{
  "router_score": "sigmoid",
  "routed_scale": 1.0,
  "vocab_size": 5686,
  "positions": "rope",
  "seq_len": 256
}
Below are experts of layer 5 (counted from 0) of a mixture-of-experts language model. Rows are named router (the router's row for the expert), down (a neuron's output weights, with its number) and show model dimensions 0-127. Each number is 50 + 12 x the weight over its row's rms, rounded and kept within 0 to 99.
Before each expert's rows: a language model's description of what the expert responds to. This comes from a sample of Wikipedia text that the model never trained on.

# expert 17
What it handles: Pieces ending in t such as ent, et, at, ort, ect inside words like Arg-ent-ina, Targ-et-ing, also table spacing.
router:40 37 60 46 44 47 45 37 65 27 35 69 48 62 65 55 55 40 41 55 35 49 40 63 47 46 52 51 68 44 48 64 54 69 44 56 82 42 45 32 47 40 65 44 45 70 51 45 59 46 35 61 40 63 74 18 48 42 43 49 47 55 43 59 60 69 69 41 70 64 48 61 68 25 59 41 65 61 48 11 48 64 64 68 51 43 51 59 42 35 58 55 35 53 46 57 69 45 26 55 41 57 47 51 56 55 53 57 38 47 46 21 36 55 48 64 40 54 49 57 53 45 37 42 47 62 45 45
down2:38 45 42 42 40 28 71 44 52 43 45 54 36 68 37 33 51 54 59 38 25 46 46 46 43 55 43 59 53 48 57 64 52 65 52 38 31 45 64 29 42 17 72 30 39 54 54 42 55 54 38 36 60 49 66 53 56 45 30 55 59 54 54 76 37 50 48 61 42 53 59 70 71 51 57 55 68 68 52 61 60 39 43 45 69 43 56 36 53 48 60 68 44 32 59 42 56 52 57 58 59 34 36 45 41 40 39 62 41 73 43 62 41 27 41 51 66 38 39 22 33 45 45 53 33 43 52 62
down3:62 41 53 65 66 62 59 10 49 48 48 38 58 44 68 55 58 62 50 40 38 36 51 50 62 60 51 38 39 46 78 49 46 52 40 52 33 28 66 45 61 55 78 48 56 48 53 50 22 61 68 57 47 40 35 62 54 51 49 39 59 40 55 26 37 60 35 34 36 56 48 46 59 43 43 45 70 56 49 50 57 67 55 44 49 67 50 36 33 45 49 47 41 49 27 25 21 55 54 45 65 38 27 50 43 45 47 48 52 53 39 67 68 52 48 55 27 37 38 42 46 25 52 61 48 54 51 58
down4:67 37 71 57 57 47 29 30 21 54 41 45 38 71 50 54 66 68 44 47 52 52 57 47 51 42 57 35 50 60 33 37 18 56 47 57 43 51 50 22 56 56 67 41 33 43 35 55 31 53 46 64 32 64 61 46 40 41 55 47 44 45 51 36 42 55 56 59 49 48 44 52 61 56 38 56 57 66 66 35 62 54 64 55 64 62 75 52 28 67 51 58 65 44 51 39 51 65 40 54 41 63 49 46 40 52 45 38 52 58 52 38 54 59 75 68 59 47 52 70 56 22 53 76 43 47 30 67
down5:71 69 24 41 55 52 49 53 51 49 26 36 49 44 47 60 32 44 33 61 63 62 28 64 62 61 50 51 49 28 55 30 54 44 45 48 54 60 37 70 37 59 16 70 51 52 43 66 70 56 43 44 53 37 41 41 67 65 45 51 47 50 58 51 60 53 62 58 41 42 53 37 54 43 30 57 41 28 57 52 53 27 62 39 71 68 54 74 56 34 70 56 38 55 39 48 34 54 30 68 61 51 50 54 42 55 61 38 39 39 36 58 56 59 67 53 67 56 55 59 44 66 54 54 40 48 34 54
down6:39 39 34 59 30 28 57 50 41 48 52 44 45 54 67 65 48 41 45 42 40 68 58 35 44 48 32 42 67 61 52 60 57 40 61 51 50 69 60 49 54 38 32 33 52 53 60 72 39 37 58 54 54 55 51 42 48 60 19 44 53 24 48 52 55 34 46 68 34 68 55 66 44 61 39 44 43 63 57 50 38 48 46 40 54 28 56 53 54 37 65 21 61 34 48 54 43 48 48 49 50 45 56 40 27 29 52 50 70 45 42 61 54 48 42 85 68 37 39 49 56 50 72 61 27 56 65 28
down7:85 57 46 45 53 38 69 61 36 61 60 58 58 53 52 60 52 31 43 71 57 53 41 58 51 59 44 45 67 60 55 43 45 26 50 45 48 53 68 65 47 46 23 58 56 60 47 45 38 41 49 64 51 60 46 33 45 73 34 34 47 52 58 62 56 21 59 31 50 58 41 80 42 40 25 60 60 42 55 62 38 46 62 56 42 34 44 44 69 45 57 62 40 41 73 28 53 50 48 45 41 63 42 52 48 57 67 47 39 50 56 46 58 40 59 52 49 39 48 66 28 87 43 41 69 51 53 51
down8:46 55 82 61 46 56 41 70 53 48 47 55 59 28 50 53 47 43 31 47 49 53 52 41 25 88 50 50 54 52 53 54 56 60 72 49 60 33 56 53 51 60 53 37 59 51 44 53 41 38 57 50 38 42 76 39 52 57 35 67 34 57 34 62 51 69 75 68 55 71 61 43 61 36 61 45 43 64 40 66 45 64 50 33 45 64 67 46 45 55 45 59 48 56 40 46 82 39 71 47 36 54 62 37 44 59 54 49 82 50 67 48 41 60 51 47 50 62 52 46 46 71 45 50 58 36 65 34
down9:29 52 24 63 61 53 57 40 59 46 52 51 58 45 67 56 42 57 55 75 48 45 60 68 62 53 66 56 57 66 79 53 69 72 66 55 70 35 44 44 54 35 46 62 30 57 83 39 38 31 73 45 62 50 53 30 49 41 55 41 40 53 68 36 56 40 46 43 50 48 63 48 52 49 44 64 56 42 27 54 66 45 71 50 34 48 51 37 44 57 50 46 72 61 58 52 54 46 43 42 43 54 26 55 65 38 56 39 72 57 53 28 62 44 33 44 54 39 52 47 34 56 33 45 47 61 44 37
down10:53 48 70 50 35 47 62 45 54 62 60 32 51 35 48 50 63 53 38 60 28 24 57 30 44 53 50 38 50 52 64 84 43 34 37 30 51 42 51 47 67 46 83 66 32 61 68 35 59 30 48 55 44 35 41 59 43 31 52 19 58 59 47 50 41 40 48 55 44 67 48 64 49 54 55 34 41 59 60 48 35 32 46 64 37 37 46 71 53 51 37 58 36 51 44 56 39 55 53 55 51 66 62 50 70 58 49 55 44 56 47 65 47 60 39 56 43 59 50 29 49 38 46 71 41 67 31 32
down11:40 29 58 62 63 55 50 63 62 29 60 54 34 32 50 57 35 56 34 70 41 29 69 43 45 55 44 47 36 40 48 50 60 45 23 52 45 41 45 72 59 45 59 58 48 47 41 44 41 71 51 31 72 62 46 28 59 33 57 39 70 80 51 54 56 31 48 63 44 45 52 40 53 74 55 41 49 65 65 34 66 45 66 47 46 59 50 53 39 54 38 37 67 43 70 59 53 45 58 57 54 64 57 45 52 57 43 44 62 40 41 54 52 53 44 43 48 52 84 56 49 51 44 86 66 60 45 44
down12:38 46 60 32 68 60 43 38 52 34 54 40 50 49 72 48 53 54 36 54 38 32 36 48 67 28 46 72 62 54 44 61 50 45 38 66 55 56 39 12 47 44 36 59 40 68 55 40 73 41 64 30 69 47 34 47 59 31 35 72 43 48 45 44 52 56 58 40 51 67 43 46 43 51 57 57 38 36 75 48 51 60 44 41 43 36 50 51 28 47 26 41 50 63 50 63 30 45 49 50 55 59 42 43 56 57 62 67 51 51 59 22 28 63 48 46 60 56 46 52 56 75 37 63 60 60 43 61
down13:55 31 40 52 46 47 45 62 57 37 61 40 55 40 59 54 63 67 47 30 62 72 53 61 47 41 43 57 47 56 46 60 61 82 52 40 46 50 51 65 40 26 47 54 58 46 50 36 47 31 47 41 56 63 59 49 59 45 43 55 40 49 57 53 62 48 50 50 57 50 74 46 32 47 59 51 36 46 35 71 35 40 31 54 72 65 49 66 45 49 49 29 78 46 40 47 34 44 63 45 62 54 49 73 57 48 46 42 48 39 50 53 81 46 75 52 55 51 12 37 44 78 76 52 56 49 60 63
down14:35 59 42 52 47 71 66 35 64 59 49 57 48 38 48 53 53 40 40 71 76 61 49 50 50 37 52 37 55 59 60 50 40 53 43 39 55 37 30 65 64 68 08 54 40 35 43 46 65 59 44 42 58 48 39 52 37 51 48 71 45 43 49 40 52 31 22 50 47 51 37 44 68 78 51 35 52 40 33 72 75 40 52 56 46 48 52 53 33 50 42 59 29 33 48 69 51 51 72 49 54 72 42 27 50 50 62 67 45 62 56 40 47 44 61 58 49 50 57 41 63 42 58 51 54 63 66 60
down15:33 69 46 48 68 54 41 28 40 61 42 47 40 52 63 45 47 71 44 45 43 46 39 42 51 45 41 70 46 58 33 22 45 44 43 52 43 55 53 50 50 59 20 36 59 52 43 59 50 61 59 47 44 56 80 39 41 53 64 52 52 27 47 57 57 51 58 54 49 62 69 59 33 48 45 36 52 72 67 53 39 46 62 58 36 35 49 33 81 31 43 33 60 40 34 31 59 52 46 58 67 74 57 62 37 30 57 25 58 29 38 53 34 64 61 60 55 43 63 66 51 45 42 51 49 41 42 45
down16:41 53 44 52 52 36 43 75 49 48 54 62 50 56 35 45 44 34 51 62 49 47 43 62 67 42 53 39 36 29 36 50 63 16 26 54 35 49 50 27 56 47 51 50 56 39 53 64 48 49 51 42 47 61 69 49 51 48 61 48 39 56 53 25 62 45 54 48 36 40 54 57 36 76 64 53 37 50 62 38 52 39 49 54 58 45 66 38 59 39 43 28 39 44 60 24 71 58 94 30 66 48 36 50 57 41 46 46 55 57 49 51 48 63 66 53 65 62 50 62 47 34 47 58 56 65 69 26
down17:67 49 37 44 70 55 65 50 51 62 56 53 31 70 61 54 37 37 50 57 22 40 65 73 49 48 41 62 64 31 56 41 61 45 32 63 48 17 73 32 34 51 34 28 58 41 60 75 49 52 65 50 41 43 54 45 58 44 69 47 41 53 49 54 50 50 30 39 59 56 44 53 44 27 50 30 58 43 56 59 31 39 43 54 63 47 44 50 60 39 37 46 44 71 35 35 61 56 41 59 62 23 54 47 54 42 44 56 31 40 62 43 30 49 51 34 42 68 65 65 53 54 40 58 48 47 36 54
down18:56 71 32 39 49 65 52 50 65 39 62 40 38 60 38 66 55 59 60 40 67 42 46 46 63 67 47 62 48 20 60 51 34 49 59 36 45 59 27 42 56 51 61 47 46 65 45 67 38 63 32 59 49 48 41 54 73 71 44 62 28 67 71 61 54 32 50 46 58 54 65 53 44 49 52 65 42 42 51 75 42 57 53 37 35 61 55 64 45 53 40 33 29 49 67 63 50 48 54 52 44 62 60 47 35 54 34 35 58 39 56 34 71 53 69 55 63 48 33 81 65 61 60 60 49 36 60 57
down19:30 50 51 50 37 55 39 61 39 36 46 64 36 16 27 64 53 49 62 78 53 43 43 60 50 58 43 50 45 57 42 79 37 61 48 70 61 41 51 33 33 37 21 32 58 67 38 66 56 51 30 48 52 61 59 53 30 49 37 51 38 68 34 59 46 59 44 51 60 43 60 62 60 46 65 35 47 36 40 32 52 60 36 38 41 38 54 61 23 35 51 48 51 32 34 56 59 49 50 52 63 54 63 38 66 53 67 44 43 51 56 44 39 54 48 61 48 62 46 58 32 32 34 54 48 52 38 33
down20:38 59 57 54 35 57 46 50 64 34 61 32 61 39 61 41 45 38 69 41 42 44 29 75 46 41 39 44 57 47 51 53 58 40 49 59 61 50 37 47 40 26 95 41 53 57 30 31 55 28 68 54 38 46 40 62 38 67 31 53 39 81 59 43 58 57 57 47 59 52 48 67 56 57 30 56 38 41 62 42 60 69 65 41 53 50 56 59 56 56 62 59 33 43 61 60 49 48 53 51 46 28 55 53 58 75 44 72 37 54 47 47 28 40 59 39 69 44 43 54 43 65 50 49 54 67 49 58
down21:57 59 32 53 70 26 49 65 30 57 68 37 44 52 56 62 62 40 71 40 73 57 57 44 42 64 52 57 44 47 42 38 47 49 52 35 53 65 53 26 56 52 53 61 39 62 34 55 41 59 53 58 54 40 47 60 34 36 50 47 51 28 55 55 54 45 35 49 52 31 43 36 30 67 23 45 58 55 55 69 60 55 47 30 35 46 59 52 40 54 57 59 42 52 25 47 39 62 49 60 49 65 61 65 36 50 58 56 17 58 24 46 50 42 69 38 41 50 49 20 57 65 29 66 49 45 66 53
down22:43 55 21 63 59 61 56 65 54 44 59 52 59 57 35 52 39 41 47 37 59 67 45 55 65 60 48 51 61 30 45 48 67 53 55 42 47 37 54 53 61 53 37 37 32 29 31 75 76 53 60 60 36 67 79 51 57 63 60 50 48 44 60 47 42 38 39 61 31 54 61 59 57 63 43 65 39 58 47 75 48 45 55 44 53 74 40 48 65 27 47 59 64 43 39 53 43 39 64 67 47 37 46 55 40 60 54 37 72 37 49 46 65 37 48 59 56 60 65 71 41 51 62 54 67 19 61 52
down23:59 46 57 37 43 52 41 60 61 42 50 46 60 28 52 51 50 57 51 47 24 51 44 48 72 52 52 45 57 60 48 56 48 47 47 50 50 67 44 48 51 35 59 43 53 37 43 25 26 50 63 53 33 36 57 54 63 48 68 54 48 48 21 33 41 55 49 51 41 63 42 49 24 70 56 57 37 42 34 55 68 42 38 46 35 54 43 38 50 52 40 27 63 28 38 51 27 60 64 47 55 40 46 76 64 55 47 52 45 47 65 66 81 78 55 46 46 77 53 64 60 65 62 61 42 60 24 55
down24:51 64 52 47 56 41 37 47 34 42 60 31 51 43 64 37 51 38 61 45 44 56 59 50 49 58 55 54 44 73 53 54 53 48 48 53 52 61 59 35 60 30 99 42 56 53 56 52 51 48 42 45 42 44 36 86 54 46 47 58 73 59 59 70 35 31 49 62 41 51 73 40 48 75 41 41 46 45 54 52 40 44 40 57 61 59 61 44 51 57 31 32 55 36 57 53 39 40 50 55 42 48 42 54 59 34 48 33 51 53 41 58 63 65 66 49 52 49 47 78 33 56 68 43 46 51 44 55
down25:52 60 24 67 41 39 51 80 54 72 35 56 59 40 48 75 51 49 54 46 50 54 52 47 50 57 61 61 41 48 46 42 50 34 74 45 35 68 46 61 63 30 58 54 40 49 41 49 67 53 43 47 45 47 45 50 46 51 50 40 42 59 58 63 24 48 50 61 64 29 50 55 31 45 46 41 44 37 44 38 48 49 63 53 69 33 43 53 45 40 49 59 34 54 53 27 55 34 56 33 71 74 60 54 61 40 20 37 61 32 41 46 54 74 19 47 30 41 42 46 25 45 43 59 50 52 40 49
down26:49 46 66 50 41 45 40 70 42 44 54 63 37 59 63 56 69 61 67 35 55 58 52 51 58 42 31 66 58 36 71 73 40 29 62 40 78 41 29 45 71 56 74 46 66 57 60 44 30 38 63 55 44 46 32 37 62 47 33 53 45 35 68 51 68 75 41 41 41 55 45 48 53 48 34 58 49 30 44 45 39 31 47 37 41 36 30 59 44 45 45 42 48 55 55 56 64 45 46 53 65 76 61 64 48 54 47 62 56 39 44 53 59 63 55 24 38 35 44 52 38 42 54 75 53 50 49 42
down27:39 41 60 65 74 47 43 53 62 49 46 41 51 52 57 66 47 47 33 61 30 40 52 65 35 48 48 57 43 39 35 59 58 51 48 42 29 23 51 34 40 51 63 52 45 34 71 45 48 40 37 48 44 52 68 27 52 45 37 35 56 64 52 66 49 53 52 52 65 53 47 64 43 81 33 73 53 51 45 31 45 47 51 62 29 49 54 49 40 64 51 63 41 69 51 41 40 45 30 49 43 50 51 50 62 60 51 46 82 36 59 33 42 40 35 74 47 36 61 53 42 38 32 44 67 72 59 77
down28:46 39 25 55 55 52 57 43 48 42 34 41 57 66 45 33 48 73 58 41 67 24 54 63 53 45 60 31 44 55 58 12 48 67 63 28 45 63 64 42 52 71 36 59 61 61 49 54 36 45 53 47 49 57 42 23 44 64 39 50 37 33 68 59 62 43 25 55 45 45 67 41 23 38 48 32 58 31 54 47 72 28 50 32 60 59 51 49 59 66 59 46 50 50 51 45 53 46 69 27 46 39 61 58 52 59 56 47 60 55 47 48 45 32 60 29 60 56 58 53 43 50 56 51 43 48 62 37
down29:67 49 40 39 40 37 44 33 44 42 10 63 56 56 68 52 38 44 41 48 45 50 32 51 49 58 53 44 63 50 44 69 67 20 44 60 42 49 36 42 55 45 39 25 55 57 58 67 72 66 46 49 68 50 60 58 65 31 60 22 49 48 49 40 34 44 35 37 51 26 47 50 35 20 42 55 44 39 30 61 41 50 59 50 49 38 41 36 24 42 60 42 40 39 47 64 43 68 49 41 40 54 57 53 56 48 62 49 37 63 51 48 40 43 45 46 64 36 30 45 46 63 29 49 60 56 46 52
down30:41 54 32 36 47 35 57 55 33 56 58 19 43 51 56 37 53 43 48 47 55 63 46 35 46 24 68 84 60 53 49 34 51 59 46 38 43 52 79 59 67 63 49 43 51 52 65 44 61 40 36 40 55 75 49 48 33 62 22 56 35 47 45 59 44 71 48 66 58 59 50 44 57 61 51 60 44 77 48 48 69 36 61 25 58 63 44 70 44 18 53 38 42 48 36 48 41 69 58 46 55 60 57 36 56 55 53 63 42 56 65 52 56 44 49 35 56 33 47 59 46 44 68 53 55 56 58 52
down31:49 52 48 64 72 55 45 45 64 54 40 53 54 58 48 41 63 62 54 35 48 43 33 42 74 40 56 34 56 64 70 39 42 69 15 35 62 41 65 58 31 70 64 42 42 41 48 75 44 50 67 45 53 46 56 57 64 14 41 70 74 32 55 51 49 43 50 29 44 53 71 37 58 34 58 47 58 28 42 34 65 46 62 53 69 26 45 63 55 55 40 63 52 60 43 40 46 34 52 35 43 48 48 41 37 49 39 50 35 52 53 51 38 53 47 53 59 45 57 40 49 60 48 69 37 49 62 43
down32:62 38 44 58 33 37 51 23 49 74 38 36 54 40 56 41 50 37 49 48 41 47 35 37 60 67 68 57 59 55 43 53 45 44 46 56 23 62 47 53 37 50 52 50 42 42 41 32 46 54 44 67 24 36 49 56 47 60 84 54 55 45 46 69 61 56 50 52 71 58 59 57 40 47 63 41 53 62 51 51 55 57 56 36 44 52 43 27 71 51 56 28 30 30 47 53 55 34 52 55 55 61 52 46 60 47 29 65 71 48 38 62 60 44 42 86 30 32 47 46 76 61 64 51 38 58 53 59
down33:61 51 58 59 46 64 53 52 61 53 47 46 43 53 43 57 52 43 38 42 35 48 57 21 81 56 46 36 67 52 51 51 43 52 45 54 54 40 40 60 48 65 50 59 50 41 40 58 68 64 32 44 62 61 54 67 63 46 52 44 61 48 39 55 63 57 68 70 36 36 48 24 61 35 53 25 37 48 64 45 53 30 55 35 56 30 50 65 28 64 39 64 63 67 51 57 49 24 61 31 53 51 58 47 59 49 42 45 38 82 53 72 32 56 43 63 39 58 58 39 72 34 69 50 54 43 30 52
down34:48 76 53 49 48 61 60 76 50 64 49 62 31 52 56 38 57 39 45 38 68 30 60 43 54 42 35 40 36 55 64 64 52 72 65 41 69 54 55 29 42 46 58 52 34 52 65 37 31 55 42 39 42 61 38 34 64 45 66 54 61 69 42 44 46 78 44 44 41 34 40 54 50 67 38 73 61 62 28 44 43 50 67 72 48 65 53 60 38 37 49 40 72 50 51 51 46 61 46 53 29 48 61 57 40 40 64 47 36 53 38 47 34 43 40 36 53 48 36 59 69 49 41 45 51 31 72 37
down35:38 33 53 58 32 46 52 69 58 50 45 38 50 62 56 56 60 45 46 74 46 54 52 49 43 57 60 39 34 31 67 46 47 44 34 67 54 50 41 61 57 33 71 71 55 48 48 37 61 72 51 45 47 60 35 64 16 44 43 59 44 55 62 52 59 41 44 50 65 68 39 69 54 46 30 44 41 57 64 37 46 59 52 44 45 68 57 62 52 38 35 39 20 35 73 60 34 62 72 50 69 49 59 58 61 64 48 31 80 60 55 48 31 34 48 44 56 64 47 44 62 40 45 41 53 57 33 43
down36:48 49 51 33 50 63 39 57 57 67 55 59 40 49 73 71 66 32 57 60 36 44 43 45 60 33 38 51 61 61 63 67 46 58 44 62 54 35 45 48 71 39 46 47 57 58 54 44 80 37 57 54 58 73 45 56 68 26 42 68 82 30 51 42 45 54 55 39 46 58 37 33 53 47 61 29 47 41 64 56 46 40 73 39 51 34 57 63 33 41 43 50 67 60 48 33 67 42 30 45 55 56 52 40 34 47 51 55 32 42 55 51 63 34 55 31 40 47 76 51 57 43 52 48 39 68 44 33
down37:64 59 82 45 38 61 52 44 71 24 46 67 32 59 57 62 40 44 60 62 47 64 35 57 60 44 41 64 58 73 36 44 75 50 45 63 60 41 42 45 49 48 36 42 52 58 50 40 58 57 47 39 53 55 64 50 43 57 45 48 43 36 44 52 79 72 45 38 64 55 37 46 60 32 42 54 41 63 45 44 80 75 62 56 53 46 55 41 45 30 42 79 56 45 55 46 50 56 41 39 43 54 82 48 41 45 39 46 40 67 53 66 31 54 51 53 49 59 52 63 63 59 55 54 73 66 65 52
down38:36 55 71 73 49 70 41 50 58 57 68 48 35 53 71 49 52 34 39 38 49 55 48 56 52 45 31 69 53 59 58 35 67 44 59 70 37 43 44 58 41 43 45 64 56 61 67 22 31 59 23 36 51 51 65 36 67 42 46 57 36 41 47 59 55 34 60 39 39 46 64 59 45 64 84 61 34 63 37 63 63 60 41 61 54 46 57 37 50 42 35 65 58 52 56 63 58 55 42 50 71 47 63 53 51 43 50 60 38 37 58 53 49 49 43 60 47 48 51 55 72 30 58 50 37 66 21 42
down39:54 66 56 59 34 51 37 46 38 51 39 47 50 52 38 60 58 72 31 57 40 57 57 48 58 62 57 42 40 67 51 53 54 39 33 32 56 63 35 45 54 51 38 67 55 62 55 52 16 49 24 56 37 44 56 29 33 73 61 45 33 46 62 67 53 50 37 62 52 44 40 68 52 31 46 66 68 44 49 42 46 61 57 40 59 50 71 32 58 42 51 52 30 55 41 34 02 52 42 46 51 40 40 39 50 49 59 40 38 48 45 40 64 48 66 45 45 38 52 61 53 34 62 52 33 53 30 60
down40:58 59 60 72 56 45 41 43 49 37 54 45 50 34 51 58 59 60 64 68 64 46 47 61 72 44 57 41 84 48 28 32 37 61 46 61 55 50 59 58 45 72 54 62 44 48 50 60 39 40 56 42 55 33 50 52 28 60 31 39 42 48 45 44 66 37 43 38 50 42 50 52 40 45 75 57 59 58 68 45 40 59 51 47 62 37 48 61 31 39 35 72 17 49 35 63 60 60 65 37 64 36 44 59 50 43 50 61 36 50 36 34 36 45 34 51 26 46 63 32 41 72 54 59 73 47 43 56
down41:41 55 45 42 62 24 43 40 47 53 48 45 65 42 35 68 43 61 69 56 37 35 28 47 48 63 31 48 56 48 38 63 33 44 18 31 52 45 26 74 29 51 62 36 53 40 66 55 50 52 44 69 46 65 47 49 75 36 61 48 31 56 64 51 49 45 44 40 71 43 50 48 66 41 64 52 57 66 56 49 53 56 48 50 63 33 37 54 44 64 39 77 50 49 50 41 28 39 53 67 70 49 54 32 49 54 50 76 52 57 55 30 53 37 49 50 45 35 48 43 43 51 38 33 40 59 34 62
down42:62 67 67 38 46 56 44 42 33 71 53 33 32 33 62 62 37 34 42 45 50 46 58 43 53 42 44 54 49 49 49 35 27 50 54 66 61 55 51 37 66 72 51 51 23 56 49 17 55 34 37 61 46 57 60 62 59 50 47 53 48 41 57 50 59 34 71 50 48 37 52 55 55 86 24 69 30 39 60 38 54 43 49 41 48 35 60 60 36 34 56 31 37 46 50 69 52 65 48 44 44 56 44 42 38 50 54 57 56 51 42 63 52 33 54 40 43 49 61 82 57 25 53 43 45 60 33 55
down43:55 28 94 60 48 48 36 39 51 42 60 45 46 54 47 41 43 58 50 61 48 33 46 44 55 63 61 53 54 51 20 49 71 62 52 65 62 47 49 63 45 72 71 42 40 44 61 52 45 53 70 23 36 39 63 57 59 40 46 16 30 48 36 34 65 29 45 51 68 48 54 56 54 50 51 41 43 43 29 47 63 49 39 49 49 61 62 44 57 68 48 55 40 51 41 61 50 67 36 56 59 56 43 47 61 41 67 56 40 62 39 59 36 55 61 41 74 68 57 60 45 56 36 37 35 36 60 59
down44:48 54 60 72 59 64 37 28 41 36 48 32 43 41 21 60 64 57 40 50 45 57 54 62 52 44 42 44 53 49 33 51 32 50 71 83 30 65 59 58 18 36 51 33 32 28 39 40 44 49 65 44 58 51 77 58 54 67 49 44 51 44 56 60 46 42 46 68 47 41 45 42 40 56 54 62 53 58 44 51 65 69 52 60 58 57 56 54 36 68 54 74 60 41 32 53 41 42 65 55 55 41 48 60 72 61 52 45 74 50 54 62 53 53 48 62 48 68 44 77 44 58 45 47 47 63 53 36
down45:32 55 56 74 47 36 57 30 36 57 61 48 41 51 54 56 47 35 40 53 44 36 60 65 63 72 52 17 73 54 60 68 39 53 20 41 46 50 35 51 68 40 32 37 50 54 30 51 57 40 45 49 43 42 46 48 43 38 30 54 37 54 40 38 57 72 61 59 53 57 30 34 48 67 52 47 48 81 32 66 39 61 57 20 42 67 48 51 39 45 36 56 44 41 61 58 47 63 46 43 44 56 22 61 57 43 40 67 55 40 45 46 34 59 49 67 54 41 37 39 39 40 49 47 54 61 46 49
down46:65 58 48 64 47 45 52 60 71 48 63 60 64 42 51 52 66 44 51 55 41 54 61 50 50 57 61 37 41 51 56 44 53 40 40 72 30 42 51 66 70 37 50 41 54 45 35 49 35 50 38 40 54 26 54 53 34 48 32 24 63 43 82 25 68 59 45 61 40 56 66 56 61 50 41 45 35 43 46 57 56 53 37 22 69 55 64 37 45 62 42 39 20 49 51 39 28 35 68 64 64 54 54 35 45 32 58 50 49 38 78 40 40 39 51 24 43 56 55 50 43 47 48 65 45 49 45 38
down47:53 41 52 38 63 50 79 36 56 59 52 65 57 47 56 74 52 51 50 43 60 61 51 41 52 82 49 44 48 40 52 47 79 58 58 40 63 63 42 48 43 22 79 60 40 52 72 48 48 48 71 36 69 42 49 49 68 37 51 32 41 57 65 42 42 75 44 39 57 65 38 40 54 29 59 58 26 48 51 67 59 61 57 40 60 54 61 50 54 76 63 52 40 55 48 58 36 41 54 60 57 62 45 44 38 42 36 40 64 20 60 57 42 44 32 65 46 33 52 57 40 47 37 51 54 55 52 36
down48:37 38 12 29 52 55 52 68 46 39 51 61 60 55 57 47 38 49 67 49 38 63 37 68 24 27 46 58 29 76 29 33 38 47 46 55 45 58 63 44 53 68 57 43 50 52 43 50 44 51 48 58 81 50 59 45 29 30 47 49 66 56 59 52 42 32 48 56 46 68 63 53 33 45 55 24 49 36 46 58 40 41 65 50 66 41 54 70 58 30 72 35 47 58 52 55 55 38 71 59 51 46 58 61 66 45 51 49 60 49 45 68 48 49 58 62 52 62 56 48 45 60 56 52 31 44 35 62
down49:59 60 39 27 56 64 58 47 50 35 51 59 61 87 52 30 67 60 45 38 57 56 29 60 56 43 68 56 36 64 50 50 40 39 52 38 27 52 67 40 33 73 49 48 46 61 54 51 29 57 51 39 50 56 44 68 64 64 53 48 37 58 37 41 27 52 44 53 52 53 36 41 49 44 33 30 53 44 79 32 47 55 44 50 62 55 69 52 33 58 49 54 33 45 54 48 50 50 68 37 41 50 63 37 46 48 59 46 43 46 56 36 50 46 30 43 54 51 46 55 51 31 40 35 45 14 41 78
down50:37 54 72 47 43 49 39 59 56 46 64 65 44 47 29 51 44 47 35 44 58 57 66 61 67 42 33 64 48 54 60 25 60 63 51 43 50 56 25 28 70 62 44 34 32 40 58 57 30 23 67 56 51 47 54 53 56 43 38 47 45 54 60 57 42 44 42 46 43 37 44 60 28 46 55 69 44 59 64 57 55 67 69 48 57 56 72 54 60 60 63 63 70 46 49 61 59 44 62 45 91 79 41 43 47 51 49 39 57 39 57 25 53 35 52 56 47 37 42 58 50 50 61 41 67 58 45 35
down51:41 29 60 35 73 31 40 18 48 56 63 68 59 77 37 51 55 50 46 69 38 45 38 72 43 72 63 53 74 61 45 51 52 58 41 63 45 33 74 41 46 43 35 38 74 18 66 53 45 51 43 41 50 50 66 41 57 34 45 50 42 43 44 56 63 60 51 48 59 69 56 51 61 47 60 48 42 62 59 55 65 63 42 56 50 57 45 74 57 63 53 43 59 61 37 52 44 72 45 63 40 42 39 46 39 41 69 37 52 39 62 52 51 50 46 48 38 52 32 35 61 40 68 45 58 59 57 64
down52:48 41 59 35 41 62 61 63 71 52 47 69 62 35 44 37 58 44 48 70 30 43 44 46 38 42 45 68 63 57 34 38 50 47 54 54 68 33 43 40 44 52 52 54 44 45 63 47 58 55 65 54 48 39 62 60 56 47 45 69 70 37 49 49 59 42 58 44 31 56 41 38 60 49 33 56 66 45 37 46 55 44 66 52 49 20 62 62 75 54 54 61 44 62 47 47 54 41 41 43 59 50 59 53 51 41 63 88 27 51 60 24 58 62 69 62 34 54 74 34 70 44 48 39 28 52 27 61
down53:26 47 53 43 50 50 56 46 49 35 47 57 67 58 66 41 28 53 59 45 36 38 65 31 71 59 35 44 62 58 28 49 52 86 56 54 41 36 47 43 41 41 51 37 62 33 34 57 44 49 53 30 51 33 56 73 49 43 39 18 50 59 57 40 45 56 48 53 69 49 40 69 66 36 31 48 63 57 72 54 55 42 46 34 59 65 48 61 44 52 51 53 46 40 42 61 37 55 59 62 44 58 55 44 42 61 51 59 62 61 42 43 47 36 46 43 46 41 46 57 49 78 40 59 37 55 70 88
down54:51 65 47 60 44 71 47 38 60 47 42 48 67 55 41 49 58 63 47 48 46 41 55 34 61 32 46 68 61 37 49 72 54 51 54 33 48 48 67 66 48 35 41 51 40 55 55 40 48 16 52 44 59 55 44 31 36 58 50 21 27 32 41 42 55 43 49 46 48 48 54 55 31 39 47 47 81 54 48 31 58 49 59 44 48 27 55 65 56 47 57 47 29 36 59 50 74 59 46 47 49 33 42 48 65 54 44 48 38 64 56 34 38 39 18 60 48 60 33 39 25 57 52 52 32 38 68 74
down55:64 41 54 30 40 46 56 36 74 55 22 70 63 39 67 41 54 69 38 64 51 53 33 62 41 55 51 56 44 54 49 60 50 62 40 46 34 54 49 61 57 67 42 61 50 37 23 58 46 47 46 56 29 41 36 32 49 57 37 46 36 63 30 66 49 57 52 44 75 60 27 46 53 41 78 74 41 56 49 47 46 65 65 60 75 58 53 53 39 53 60 67 29 39 51 67 24 49 56 57 25 41 43 45 55 47 39 49 53 47 56 43 41 57 50 52 70 55 69 66 50 52 55 63 53 46 34 42
down56:61 46 43 57 25 55 54 38 51 61 62 44 41 59 54 55 67 30 65 69 53 56 62 60 43 58 42 34 47 56 57 53 42 73 54 40 37 47 67 54 41 23 54 46 62 49 49 38 48 61 33 62 58 73 56 45 35 30 50 23 45 41 63 49 62 19 10 44 57 78 46 53 64 43 43 46 49 53 48 31 49 32 63 58 43 50 61 34 63 56 36 62 33 58 40 53 62 40 51 51 54 40 42 49 58 64 65 61 38 66 69 49 56 34 54 37 40 40 58 64 54 45 68 47 47 57 39 54